{
  "n_layer": 14,
  "d_model": 256,
  "n_experts": 32,
  "experts_per_token": 4,
  "d_expert": 128,
  "d_shared_expert": 0,
  "activation": "geglu",
  "moe_layers": [1, 2, 3, 4, 5, 6, 7, 8, 9, 10, 11, 12, 13],
  "router_score": "softmax",
  "normalize_top_k": false,
  "routed_scale": 3.88,
  "balance_loss": 0.0156,
  "balance_bias": false,
  "init_std_router": 0.00929,
  "lr_router": 0.000537,
  "n_head": 2,
  "n_kv_head": 2,
  "head_dim": 128,
  "vocab_size": 2048,
  "norm": "rmsnorm",
  "norm_place": "peri",
  "norm_eps": 1e-06,
  "positions": "learned",
  "qk_norm": false,
  "attn_scale": 0.0884,
  "tie_embeddings": true,
  "parallel_block": true,
  "extras": ["capped logits"],
  "init": "uniform",
  "init_std_qkv": 0.0264,
  "init_std_o": 0.00499,
  "init_std_up": 0.0264,
  "init_std_down": 0.00301,
  "optimizer": "muon_variant",
  "lr": 0.00967,
  "lr_mult_o": 1.65,
  "lr_mult_down": 2.0,
  "beta1": 0.95,
  "lr_head": 0.0181,
  "grad_clip": 2.0,
  "warmup_steps": 200,
  "schedule": "wsd",
  "decay_fraction": 0.801,
  "decay_shape": "cos",
  "final_lr_fraction": 0.02,
  "batch_tokens": 262144,
  "seq_len": 512,
  "doc_mask": false,
  "train_tokens": 852800000,
  "steps": 3254,
  "dataset": "wikipedia_en"
}
Below are experts of layer 5 (counted from 0) of a mixture-of-experts language model. Rows are named router (the router's row for the expert), down (a neuron's output weights, with its number) and show model dimensions 192-255. Each number is 50 + 12 x the weight over its row's rms, rounded and kept within 0 to 99.
Before each expert's rows: a language model's description of what the expert responds to. This comes from a sample of Wikipedia text that the model never trained on.

# expert 2
Short lowercase word pieces starting or continuing common nouns and adjectives in prose, e.g. f, b, mo-b, municip-al, un-usual, local, major.
router:36 48 40 60 39 66 38 58 61 58 57 64 43 45 61 58 40 39 39 50 62 49 54 49 36 74 48 54 37 76 53 44 42 48 58 49 46 66 63 91 44 25 34 41 50 36 74 48 71 47 56 53 47 57 41 52 52 39 47 46 38 59 38 44
down0:53 53 50 64 30 59 59 48 37 45 60 37 21 43 65 69 57 41 64 38 32 40 55 53 56 37 56 29 49 65 36 55 44 51 59 26 56 53 63 46 52 40 55 58 40 41 59 41 94 60 30 61 39 37 38 61 52 45 54 64 48 51 40 60
down1:73 57 38 38 37 55 63 64 46 44 36 70 46 45 40 47 54 46 50 48 33 68 48 32 71 25 69 56 60 33 60 55 48 79 42 44 57 79 49 16 52 52 38 41 70 52 50 41 47 64 43 45 26 62 42 37 53 48 44 55 57 46 37 61
down2:50 61 47 43 60 78 46 44 44 57 44 38 59 41 58 83 54 62 56 69 39 36 37 69 70 45 55 49 22 45 45 52 57 56 62 55 62 60 68 52 21 58 69 54 60 35 37 49 60 45 51 64 37 43 56 55 62 55 51 60 63 61 63 48
down3:43 58 64 45 56 64 46 43 50 66 43 50 58 42 49 32 51 62 37 52 38 81 71 29 37 40 42 67 50 34 39 39 39 43 35 35 67 64 31 54 32 70 52 60 40 49 53 45 61 21 49 38 50 76 44 34 56 62 58 46 50 54 47 69
down4:55 48 35 54 53 58 38 48 45 42 28 47 59 54 79 57 39 51 40 46 49 58 48 42 65 40 46 55 50 57 55 64 46 48 34 51 51 44 52 47 55 68 54 25 61 61 83 38 88 48 41 31 59 41 55 36 43 52 47 67 58 55 29 29

# expert 9
Final digits of years after 19 or in, like 1927, 1989, 2024, plus table pipes, newlines, and closing parentheses ending entries.
router:54 35 58 44 60 46 41 60 57 51 52 45 38 50 78 56 54 48 48 49 71 23 33 49 42 38 45 53 70 69 42 39 45 48 32 60 52 49 57 33 60 59 66 81 17 52 67 36 26 29 44 58 71 30 56 47 65 51 22 48 64 60 29 49
down0:30 68 52 74 50 33 56 54 46 40 57 34 31 62 45 53 65 57 57 48 58 32 47 26 67 40 33 51 32 48 64 45 64 58 46 48 36 44 54 57 44 59 45 36 71 66 67 46 50 51 54 67 69 84 53 48 48 52 41 43 46 49 41 45
down1:43 44 62 62 52 30 55 43 50 50 48 37 60 42 43 49 52 63 67 63 83 26 69 59 45 41 51 38 66 64 38 67 46 46 52 61 52 43 21 70 47 46 57 35 43 46 57 42 42 41 63 29 54 27 48 57 75 58 37 43 49 62 64 43
down2:44 47 39 44 25 24 52 52 56 40 83 36 46 67 66 58 62 68 45 28 67 28 31 44 38 50 49 62 59 57 54 45 60 41 61 46 50 53 57 34 33 40 59 40 51 54 67 48 38 57 59 42 59 42 48 40 65 50 66 65 38 66 62 61
down3:32 66 28 45 37 29 73 48 56 64 33 63 39 40 67 51 53 47 41 32 47 70 65 53 59 62 54 54 66 63 77 77 61 59 25 54 52 68 28 32 59 43 39 48 47 45 54 49 72 39 55 53 74 74 56 50 44 50 23 57 69 53 48 41
down4:55 41 40 49 61 43 45 56 64 61 54 41 34 24 40 28 29 64 52 72 58 42 63 38 59 53 34 39 69 45 54 36 70 42 44 53 42 43 64 59 50 37 50 72 46 55 49 45 54 53 57 27 41 61 63 40 72 44 56 35 57 45 34 59

# expert 5
Short syllables like te, ri, li inside proper names after a capital (A-ri-vaca, A-li, A-te-lier), plus sentence-ending periods and table pipes.
router:54 75 34 55 49 47 60 32 60 30 46 60 39 43 60 49 36 42 49 43 27 62 41 67 56 59 63 53 52 67 53 63 39 52 58 48 40 48 70 55 70 38 46 34 64 44 65 45 45 80 40 65 43 37 49 62 51 34 61 66 30 58 43 57
down0:23 46 43 52 39 37 56 46 72 48 50 53 33 42 46 38 65 43 55 19 50 29 34 56 34 45 36 51 55 29 29 62 52 55 44 44 49 74 38 66 73 64 46 47 45 69 54 64 59 52 21 44 39 34 44 38 53 37 49 73 48 46 28 53
down1:52 70 41 44 63 61 73 41 52 41 60 47 48 43 50 22 57 25 61 61 49 51 51 32 23 45 43 40 69 40 46 76 42 55 33 61 55 52 30 39 34 45 37 57 28 51 47 46 44 59 42 43 70 48 64 55 27 57 55 53 58 53 58 43
down2:26 55 51 42 37 61 56 41 43 37 52 60 32 74 61 72 53 54 56 40 73 46 53 40 37 56 61 36 46 57 46 52 36 50 42 48 21 56 44 55 40 63 56 34 30 55 41 79 48 34 50 77 55 52 59 60 43 50 27 48 27 55 42 33
down3:39 34 56 42 36 60 62 55 60 68 36 60 56 81 50 29 27 41 45 46 56 44 65 67 35 47 62 68 56 45 66 50 54 63 81 69 30 62 59 51 53 42 55 53 44 60 56 63 28 54 62 56 44 49 48 50 44 32 46 44 49 56 60 70
down4:73 57 45 47 27 39 66 56 75 39 52 59 53 45 50 55 48 63 57 44 30 49 55 39 61 47 40 46 44 54 78 68 35 57 40 65 46 52 38 47 45 27 33 63 36 39 32 50 51 42 19 49 25 50 49 49 45 55 61 49 58 50 41 62

# expert 8
Infobox field starts after a line-dash (Service years, Opened, Successor), plus parentheses, colons, hyphens and degree/minute/second coordinate symbols.
router:52 47 69 62 31 27 48 44 50 45 55 52 51 40 43 80 31 25 62 56 61 63 46 57 25 49 60 49 54 45 56 44 46 30 30 62 40 70 42 45 45 36 38 48 55 33 55 51 43 36 51 36 59 69 70 58 22 50 45 42 34 47 41 55
down0:36 49 45 56 46 41 63 64 55 42 56 47 48 50 56 44 69 63 59 66 51 53 27 64 52 65 56 65 29 46 53 51 44 44 37 80 51 59 46 35 50 36 48 59 60 47 55 63 48 49 55 26 27 56 45 25 53 59 52 57 48 64 66 84
down1:57 54 58 83 56 42 39 44 30 38 72 52 48 54 37 73 20 33 51 40 54 66 59 49 62 52 61 48 56 84 76 76 48 30 52 44 33 47 36 52 44 58 30 53 71 41 41 31 55 48 45 69 51 49 37 41 67 33 37 46 48 41 45 27
down2:22 49 65 50 44 54 62 46 55 53 40 37 36 57 38 37 50 50 47 36 54 33 51 28 53 46 55 47 66 56 38 56 63 46 51 51 64 50 59 57 28 57 38 46 50 55 43 35 61 60 58 49 38 62 29 51 46 43 54 47 59 48 44 36
down3:71 39 59 44 48 42 60 66 42 55 70 56 69 38 37 49 60 49 46 61 48 55 39 56 28 52 50 53 68 17 56 37 48 60 34 37 41 55 67 41 54 53 46 55 57 65 48 63 50 69 38 51 27 28 58 68 34 47 48 49 63 43 50 53
down4:78 51 47 50 51 49 58 56 51 66 55 78 39 59 53 46 72 62 46 40 35 39 55 71 45 52 44 45 49 64 54 51 55 51 58 33 68 40 37 38 32 61 39 54 43 58 45 45 33 10 42 50 52 73 48 53 52 45 56 45 35 46 49 59

# expert 15
Vowel or syllable pieces inside Asian, Slavic and Spanish personal names, often after K or G, like Kwok, Kido, Yeh, Viña.
router:44 31 60 48 24 38 55 50 46 66 35 48 50 49 29 61 61 69 60 61 53 32 44 80 44 65 48 56 50 25 59 59 33 58 63 34 53 47 48 49 33 47 48 45 56 70 47 53 58 36 71 39 46 46 52 43 34 39 52 53 48 52 64 52
down0:50 46 31 63 52 59 33 65 42 58 63 48 54 51 28 51 42 42 59 27 28 63 63 42 49 54 43 38 33 55 37 63 56 41 55 53 50 27 49 34 67 47 61 62 54 53 38 34 77 56 50 30 46 62 45 51 46 48 34 39 58 52 43 56
down1:34 59 41 56 44 67 41 44 53 40 58 52 52 24 28 52 37 18 38 36 36 61 42 42 58 39 49 46 39 60 45 84 63 54 36 49 41 47 66 63 71 58 36 32 49 38 50 57 51 57 39 52 47 56 38 61 54 42 32 46 46 55 45 40
down2:62 45 62 43 53 46 39 47 41 53 43 54 59 60 50 53 53 55 30 68 46 43 63 35 51 43 29 45 43 49 52 52 43 57 75 42 83 73 55 54 27 39 63 21 33 33 62 47 49 33 44 66 70 79 38 44 63 85 46 33 63 53 60 52
down3:64 44 63 27 50 51 50 39 34 49 59 42 74 40 58 50 62 47 56 46 44 55 58 45 42 52 42 60 34 64 32 55 31 43 44 38 33 42 73 46 44 68 61 41 59 40 63 55 49 37 29 37 34 42 63 34 39 53 35 69 33 40 44 50
down4:84 40 62 43 54 38 45 48 53 49 39 44 66 59 62 37 56 52 52 29 40 55 59 52 44 38 55 70 42 51 44 29 43 42 42 40 37 59 36 57 66 62 44 54 66 55 48 49 76 65 72 31 50 61 49 36 51 61 57 49 52 50 37 52

# expert 28
Single consonant letters inside names and abbreviations, often after a capital, such as t in Bt, n in Dnyeper, r in Larsen.
router:49 56 33 58 70 50 53 60 73 55 31 54 46 47 28 57 57 69 38 40 66 41 36 42 60 51 39 51 58 48 63 72 43 51 59 53 52 64 48 52 26 63 60 52 57 38 44 47 57 47 52 54 47 23 49 44 67 44 43 61 55 63 78 36
down0:61 52 50 52 44 62 51 45 31 46 39 43 67 53 45 59 49 41 51 55 48 50 64 41 42 51 45 34 25 53 38 36 55 52 56 51 34 69 25 62 50 35 37 78 42 55 68 51 53 55 24 44 42 34 32 48 31 46 54 21 59 45 32 30
down1:46 60 71 60 54 54 68 59 54 25 26 63 78 52 43 60 50 36 36 27 61 57 42 62 46 58 54 51 61 50 48 45 32 58 41 41 42 54 55 47 62 53 55 69 63 69 67 36 51 51 45 27 49 60 63 61 51 36 68 46 75 45 36 41
down2:48 67 28 60 36 66 51 43 33 38 49 59 41 72 48 70 46 69 61 57 46 69 44 43 46 42 35 41 56 59 83 66 51 50 36 71 57 57 58 57 43 59 57 60 49 69 50 67 53 70 50 48 49 64 39 44 58 36 39 55 46 38 52 33
down3:38 82 52 61 60 31 46 33 37 61 57 73 56 22 63 55 40 43 63 41 56 36 25 45 41 45 45 16 46 45 36 44 36 53 58 53 62 60 30 66 32 60 51 50 38 38 30 63 45 35 71 37 67 48 66 74 51 44 62 23 56 34 53 47
down4:53 47 65 52 48 50 66 60 66 77 66 48 66 59 45 51 43 74 47 65 51 50 57 52 56 50 62 65 66 24 51 46 49 37 62 46 26 43 74 56 57 78 61 51 31 43 49 54 35 47 49 49 36 50 54 34 44 59 41 60 49 55 43 56

# expert 27
Inner stem pieces and prefixes of Latinate words before suffixes, such as reiss‑u‑ed, assass‑in‑ated, re‑n‑unciation, consider.
router:62 70 51 45 48 46 55 37 52 50 46 51 70 41 60 21 59 71 62 57 10 55 52 39 49 56 63 52 46 40 53 63 49 53 48 41 44 56 51 40 58 39 53 80 30 45 47 39 32 41 48 62 59 69 70 55 52 48 62 63 61 60 39 47
down0:64 45 44 32 60 47 40 41 53 79 47 45 67 71 54 51 40 72 43 47 54 35 47 61 44 56 50 46 58 48 49 71 66 73 35 35 45 46 51 37 65 54 64 35 52 60 69 61 59 54 47 66 54 57 41 69 44 35 45 59 60 55 63 64
down1:48 60 57 55 76 63 45 81 23 52 69 65 49 36 65 44 56 40 41 40 72 42 48 46 36 58 37 38 60 46 50 44 34 48 47 45 72 43 52 36 24 67 29 57 40 51 33 32 68 44 52 37 49 45 34 64 55 64 45 38 42 62 53 59
down2:33 46 34 31 54 63 49 62 42 42 30 54 39 54 23 56 68 29 54 46 45 49 18 55 47 53 59 50 32 76 64 48 49 58 55 57 75 47 47 59 40 54 52 66 67 37 56 31 53 62 46 46 48 65 42 54 23 56 69 51 67 52 46 54
down3:41 61 52 56 67 59 78 27 40 67 56 55 42 41 33 56 55 60 40 41 42 33 46 42 38 60 42 59 46 45 48 52 74 52 77 53 65 43 52 47 51 32 54 41 60 44 47 65 18 39 52 62 61 51 29 49 53 75 63 36 70 31 64 48
down4:64 52 36 36 30 40 25 44 35 55 52 36 43 51 68 30 21 23 39 45 34 45 46 57 44 54 60 40 60 59 54 35 33 36 65 52 54 57 45 40 53 68 44 69 42 38 50 46 80 71 49 49 58 56 25 28 47 56 50 75 37 51 39 39

# expert 31
Closing pieces ending a word or item: plural s, th in Fourth, commas, closing parentheses and quotes in lists and citations.
router:62 38 55 52 44 19 50 54 55 75 53 45 42 46 52 56 50 55 42 57 68 41 67 62 55 27 40 70 41 42 59 56 58 47 42 27 53 46 45 59 25 51 56 49 50 57 74 41 44 48 78 42 39 42 50 44 56 68 46 51 50 41 71 51
down0:48 46 47 32 59 65 57 61 49 50 48 54 53 42 33 46 59 45 47 58 41 24 39 57 51 70 54 51 49 51 77 64 48 55 37 27 41 58 50 58 53 62 50 70 64 58 26 37 73 38 55 51 53 59 51 69 41 55 45 40 56 42 47 47
down1:52 64 76 49 52 42 70 47 24 51 45 36 43 53 45 38 60 49 65 49 60 33 74 43 51 52 40 63 43 46 58 49 72 61 60 35 61 83 45 28 51 52 60 20 54 02 47 55 55 61 52 54 59 60 38 39 51 58 49 56 29 50 65 48
down2:55 28 56 56 57 48 44 34 53 33 82 56 36 62 39 61 45 53 45 45 69 40 48 52 50 61 44 53 74 58 43 53 61 52 41 48 70 50 66 37 30 53 48 44 79 62 51 26 53 44 49 50 61 48 51 34 32 45 42 60 52 46 75 26
down3:41 37 49 60 46 40 50 51 55 45 47 46 47 36 71 54 39 60 40 47 44 38 67 54 60 71 52 44 54 78 38 68 32 38 46 47 48 42 48 55 77 38 77 47 51 56 47 55 42 36 35 51 41 54 41 53 57 53 51 49 37 29 33 59
down4:40 61 32 43 55 51 68 44 35 42 52 46 50 42 57 71 43 52 75 34 55 48 46 50 34 61 38 48 54 35 34 38 59 44 65 38 52 60 49 53 69 62 63 53 42 30 46 62 36 25 49 49 74 38 27 53 46 53 53 59 42 54 47 54

# expert 19
Suffixes ending derived words, like ed, ing, tion, ity, ment, ship, plus whole words such as building, that, time.
router:45 44 56 66 56 73 46 60 52 68 61 63 42 51 52 43 63 40 35 33 31 36 74 37 71 34 61 67 77 57 68 24 51 60 68 54 45 49 69 46 65 61 67 31 47 47 43 75 69 48 61 43 63 51 55 43 57 62 53 25 57 35 73 55
down0:59 60 46 60 60 49 55 42 66 31 43 67 45 46 71 49 48 46 53 47 39 60 44 48 51 61 54 38 65 54 54 19 66 35 50 60 48 69 46 64 48 69 61 56 30 50 43 43 43 46 54 56 45 65 49 47 55 74 45 42 47 55 59 39
down1:68 47 46 59 62 50 42 55 62 55 42 49 68 64 30 41 35 34 45 75 37 54 51 71 41 33 47 39 55 49 61 54 47 70 36 69 43 73 48 40 47 50 50 47 55 49 61 52 39 63 28 33 44 27 45 40 82 44 56 41 60 59 73 24
down2:30 56 53 58 45 56 40 66 61 41 41 55 45 44 31 50 51 54 53 48 50 55 43 61 72 55 55 57 50 65 59 47 57 51 34 57 31 45 53 66 46 57 65 46 56 43 54 55 23 40 38 39 48 40 55 29 58 56 40 64 41 29 50 58
down3:25 29 55 33 24 42 47 56 50 58 71 64 65 39 59 39 49 60 52 52 57 62 44 46 58 50 57 44 47 51 61 52 42 42 43 42 51 47 60 60 45 54 54 46 58 49 56 45 79 43 45 59 28 51 66 71 47 36 49 50 47 52 30 67
down4:55 77 73 69 54 50 51 63 50 41 71 66 48 34 44 48 53 70 41 58 38 29 35 56 33 51 44 39 49 62 41 40 50 23 48 54 51 47 40 77 39 59 60 29 51 52 44 60 59 27 33 59 58 63 55 53 35 39 73 42 57 64 61 55

# expert 29
Bare spaces and word-initial pieces following the, to, a, was, such as de-, ex-, con-, un-, in-troduced, and to-il-ets.
router:63 63 56 60 37 51 47 55 50 43 59 48 59 46 48 52 37 68 45 41 34 40 28 29 53 37 52 46 52 53 45 47 41 51 37 53 52 62 45 57 62 45 37 41 36 40 39 42 46 53 40 56 61 44 34 38 49 51 38 62 40 43 32 44
down0:43 64 61 30 53 51 50 40 56 34 32 49 41 45 76 41 56 59 26 46 45 54 79 53 54 45 25 54 69 42 37 42 36 47 52 50 61 42 29 27 56 44 50 42 28 44 62 60 50 62 48 44 53 33 57 31 61 32 61 51 47 37 49 40
down1:65 51 67 18 45 58 39 48 54 39 55 64 39 74 54 65 67 63 46 58 50 39 62 55 51 37 38 56 44 73 56 58 56 46 55 60 35 68 36 58 50 46 50 43 38 64 41 31 43 85 57 47 71 46 63 59 45 44 63 58 58 40 46 48
down2:72 45 58 43 51 39 41 43 54 39 44 59 46 66 50 36 59 38 53 46 58 26 42 70 69 43 37 30 35 62 61 60 64 39 59 42 57 50 36 82 50 51 36 59 53 44 37 40 37 67 52 62 46 69 39 61 71 60 49 60 57 45 65 67
down3:56 40 55 19 40 48 38 48 55 66 49 54 53 58 47 25 46 38 54 61 36 62 58 45 50 52 62 36 50 37 62 57 43 36 54 54 37 55 57 48 62 51 58 40 61 43 52 37 75 71 49 33 59 30 48 48 46 59 59 67 78 58 50 31
down4:43 36 47 56 53 59 42 41 76 15 61 47 56 45 49 80 28 23 56 70 35 48 78 39 64 52 55 71 63 41 37 14 68 38 42 54 56 48 41 47 44 46 41 46 43 40 59 45 40 49 45 40 61 71 42 39 41 29 52 51 49 19 36 49

# expert 20
Prepositions and function words within prose, especially of after nouns such as examples of, also to, for, from, with, into, during.
router:56 36 31 43 53 59 55 49 41 19 64 44 45 49 50 47 40 58 47 46 11 52 56 42 53 66 59 46 46 81 53 46 66 40 46 49 46 61 72 41 62 52 40 37 42 49 49 52 48 56 37 42 40 56 39 53 59 47 55 39 56 42 40 76
down0:42 53 48 61 55 69 52 48 63 51 57 26 55 52 79 62 66 47 44 48 34 28 51 53 63 43 56 67 56 68 55 30 42 73 44 66 46 41 55 43 42 61 55 37 40 77 27 53 55 80 41 53 64 34 51 59 53 69 53 25 51 75 43 38
down1:66 55 23 60 35 49 27 51 40 76 60 50 57 47 60 56 44 32 55 49 51 70 53 53 40 47 64 62 62 59 33 45 44 39 64 41 61 37 51 38 49 48 57 40 28 57 41 74 54 49 38 58 40 59 64 75 40 56 33 42 63 39 42 48
down2:46 44 60 61 50 50 54 61 45 42 35 44 51 52 43 76 37 57 51 58 32 50 53 50 36 65 61 47 57 53 36 68 46 39 49 41 49 52 43 45 62 23 56 35 56 55 42 75 43 50 37 49 49 60 65 57 47 44 43 36 40 65 34 56
down3:75 49 48 43 81 45 37 50 48 64 36 27 50 60 60 48 65 44 37 46 57 38 24 38 58 27 38 37 33 48 32 33 45 58 60 41 56 34 68 54 33 56 56 48 50 43 67 43 35 58 61 53 33 63 59 59 35 54 55 45 47 42 36 69
down4:40 34 54 72 23 45 36 50 40 63 38 46 61 36 58 45 40 53 50 34 35 80 51 63 44 53 62 57 60 55 32 56 14 62 39 40 40 56 38 44 47 50 37 58 45 62 41 63 52 61 50 77 39 44 54 54 19 61 59 42 56 44 48 54

# expert 7
Conjunctions, prepositions and commas linking clauses in running prose, such as and, of, to, in, with, and among before other.
router:45 28 41 37 57 60 56 55 49 13 46 70 58 69 57 36 56 54 38 60 65 58 46 57 42 52 52 34 43 56 42 53 48 46 42 54 51 46 50 43 48 55 25 48 55 54 45 65 46 34 53 68 43 45 40 54 66 28 63 58 54 27 45 38
down0:50 47 50 56 44 40 27 57 46 64 52 53 53 25 33 56 40 34 39 55 43 57 50 61 46 68 71 66 46 54 63 44 41 46 67 34 33 44 51 34 76 50 60 50 41 43 71 44 34 44 64 49 50 53 41 40 52 47 42 53 74 41 80 44
down1:37 46 41 38 44 49 55 45 65 59 43 73 65 39 60 65 65 39 46 42 49 61 29 50 60 49 44 34 29 72 32 46 43 51 39 37 54 29 47 53 55 45 27 42 49 66 48 50 54 26 62 57 51 59 38 56 47 54 42 62 53 65 33 50
down2:35 48 67 61 40 67 55 31 36 70 43 39 50 42 54 32 39 47 71 40 40 50 53 55 69 44 62 54 33 42 51 62 55 47 46 50 50 63 50 69 71 57 57 61 57 43 39 57 47 80 45 39 46 27 63 38 35 46 53 62 66 74 48 52
down3:49 55 37 47 36 57 32 44 50 47 65 47 30 66 36 55 65 47 66 48 64 56 23 58 60 37 45 32 33 50 71 40 28 56 35 48 62 69 54 41 64 52 61 47 55 28 67 61 42 59 55 52 53 35 59 45 69 47 52 56 57 42 55 43
down4:46 66 69 61 48 68 48 64 49 35 61 58 41 50 65 61 54 52 43 52 50 67 63 51 48 73 41 49 47 30 50 56 41 57 47 41 60 74 29 49 57 43 51 54 50 41 53 52 54 50 45 27 38 51 50 53 48 24 61 46 63 28 67 47

# expert 30
Genus and species name pieces in biology infoboxes, like Cerambycidae, texanus, plus table pipe separators between numeric cells.
router:64 63 45 43 50 47 48 60 49 52 57 48 46 64 50 70 65 16 64 57 59 58 24 26 22 77 44 22 56 63 57 38 62 61 44 43 58 38 65 53 39 25 61 54 31 55 61 49 42 58 64 55 56 61 62 63 38 50 57 44 39 70 49 40
down0:51 38 57 74 36 44 04 75 35 53 42 68 81 56 62 42 56 55 61 63 63 27 51 46 36 60 53 58 59 54 51 78 38 35 54 43 74 61 44 44 64 34 41 60 65 41 55 49 53 39 46 47 57 36 65 62 69 54 61 51 74 58 47 58
down1:41 42 43 40 66 43 80 70 21 49 47 36 44 45 51 57 38 38 51 37 52 51 25 30 67 36 71 52 36 65 42 77 41 68 35 28 49 30 50 43 41 51 57 27 51 44 45 69 58 59 72 68 52 63 54 52 43 45 49 52 50 60 40 55
down2:59 43 78 47 31 46 36 53 45 26 43 43 42 52 65 55 51 28 33 50 49 30 61 62 66 51 73 51 42 53 58 37 39 54 55 46 55 54 46 55 48 66 27 51 60 59 56 35 45 46 49 52 65 43 36 55 48 72 65 68 64 47 37 36
down3:53 47 48 64 53 34 69 31 45 48 47 55 38 49 70 58 72 49 59 45 69 66 61 39 31 57 53 47 53 67 34 46 49 40 73 39 28 54 40 65 64 53 59 49 68 36 63 43 57 43 37 43 64 56 68 47 61 45 37 59 57 60 39 66
down4:63 61 57 53 58 69 56 61 41 36 47 59 52 60 49 68 78 68 34 65 51 60 53 53 66 34 55 47 29 61 32 63 39 51 39 64 68 56 38 60 38 42 37 52 75 55 30 56 52 32 38 35 37 49 43 49 49 59 40 59 62 34 51 55

# expert 24
Newlines and periods ending sentences, name lists or sections, plus section markers == and table pipes starting rows.
router:36 32 53 58 44 48 39 67 39 51 45 30 57 47 57 52 48 79 64 53 54 41 40 49 44 74 51 70 40 46 31 55 50 41 33 48 59 27 42 65 71 63 44 53 39 71 24 33 37 40 52 65 75 27 47 41 65 55 40 39 51 53 51 49
down0:48 42 54 33 45 59 76 54 60 59 50 69 42 16 43 45 60 63 48 56 67 27 39 24 26 60 29 56 65 64 80 48 40 61 50 47 55 66 58 59 46 58 51 61 46 42 80 57 55 53 40 63 43 48 65 57 54 46 41 39 45 59 63 55
down1:56 53 65 37 44 40 50 34 46 42 33 61 69 31 52 65 54 49 66 39 63 42 21 59 62 77 64 57 50 50 30 57 54 34 46 66 45 65 37 68 51 38 59 40 41 61 35 59 63 37 44 32 55 34 52 58 63 71 46 43 49 69 70 47
down2:66 69 48 53 39 53 37 68 45 70 40 59 40 37 63 62 52 59 53 42 69 45 65 59 65 37 67 48 51 53 43 71 17 62 26 20 60 69 36 37 42 47 61 52 41 58 29 56 66 47 46 41 74 49 56 56 55 56 40 62 45 58 68 58
down3:58 44 33 45 62 46 34 40 56 41 64 64 40 59 59 48 49 35 52 41 49 62 42 62 39 54 40 55 48 55 36 50 40 38 41 50 49 33 40 47 59 46 54 52 59 47 37 56 64 62 48 41 56 71 48 55 33 53 37 62 47 69 53 61
down4:65 41 57 56 25 59 62 63 66 40 61 36 61 48 55 34 41 37 58 61 55 48 67 60 64 53 43 68 58 69 64 61 54 24 52 20 62 67 47 45 65 44 62 45 60 59 59 58 29 52 61 45 46 30 69 70 54 35 68 80 28 49 58 57

# expert 4
Short first pieces of ordinary lowercase words after a space, often in numeric tables or code, such as s in sent, im, n in ng, man.
router:38 70 36 60 64 64 47 61 36 47 39 52 66 46 46 66 60 25 87 69 67 54 54 54 61 41 69 46 50 37 58 51 60 40 74 57 52 29 39 67 43 45 54 55 71 49 54 60 60 64 24 57 45 71 60 54 53 50 48 46 60 51 72 47
down0:55 37 53 53 72 64 29 47 57 55 60 46 63 61 58 55 67 39 41 50 54 24 40 60 53 74 64 51 47 56 63 64 52 46 61 48 46 53 56 23 45 43 63 30 51 38 67 47 48 21 58 45 58 63 36 54 52 66 37 45 22 42 66 22
down1:33 11 43 37 49 65 51 25 59 59 80 43 42 46 63 39 56 55 56 46 69 61 29 52 28 43 60 53 49 34 34 57 50 47 56 44 33 66 67 32 51 50 50 49 81 60 48 64 44 56 48 41 52 56 37 61 42 48 39 40 56 51 49 63
down2:43 55 60 36 57 46 63 39 54 62 54 41 31 34 43 48 39 60 44 57 55 38 46 53 23 53 35 74 09 62 47 58 53 38 67 56 24 40 52 61 64 58 54 55 26 35 46 54 40 30 49 63 49 37 58 49 55 40 42 57 42 31 37 50
down3:55 50 59 43 47 36 59 48 51 22 37 45 50 51 49 54 26 22 56 54 29 77 44 66 63 48 50 47 39 54 48 64 51 39 31 61 45 39 60 50 31 49 46 57 57 69 43 35 52 34 35 43 34 50 41 34 53 50 36 63 57 52 40 47
down4:47 36 40 39 61 50 68 51 55 62 47 49 46 25 23 60 33 39 51 47 45 51 58 67 52 56 62 43 44 34 57 57 37 31 63 35 60 56 47 75 47 42 28 63 31 69 52 55 58 43 57 23 55 51 38 56 51 40 39 66 48 55 44 34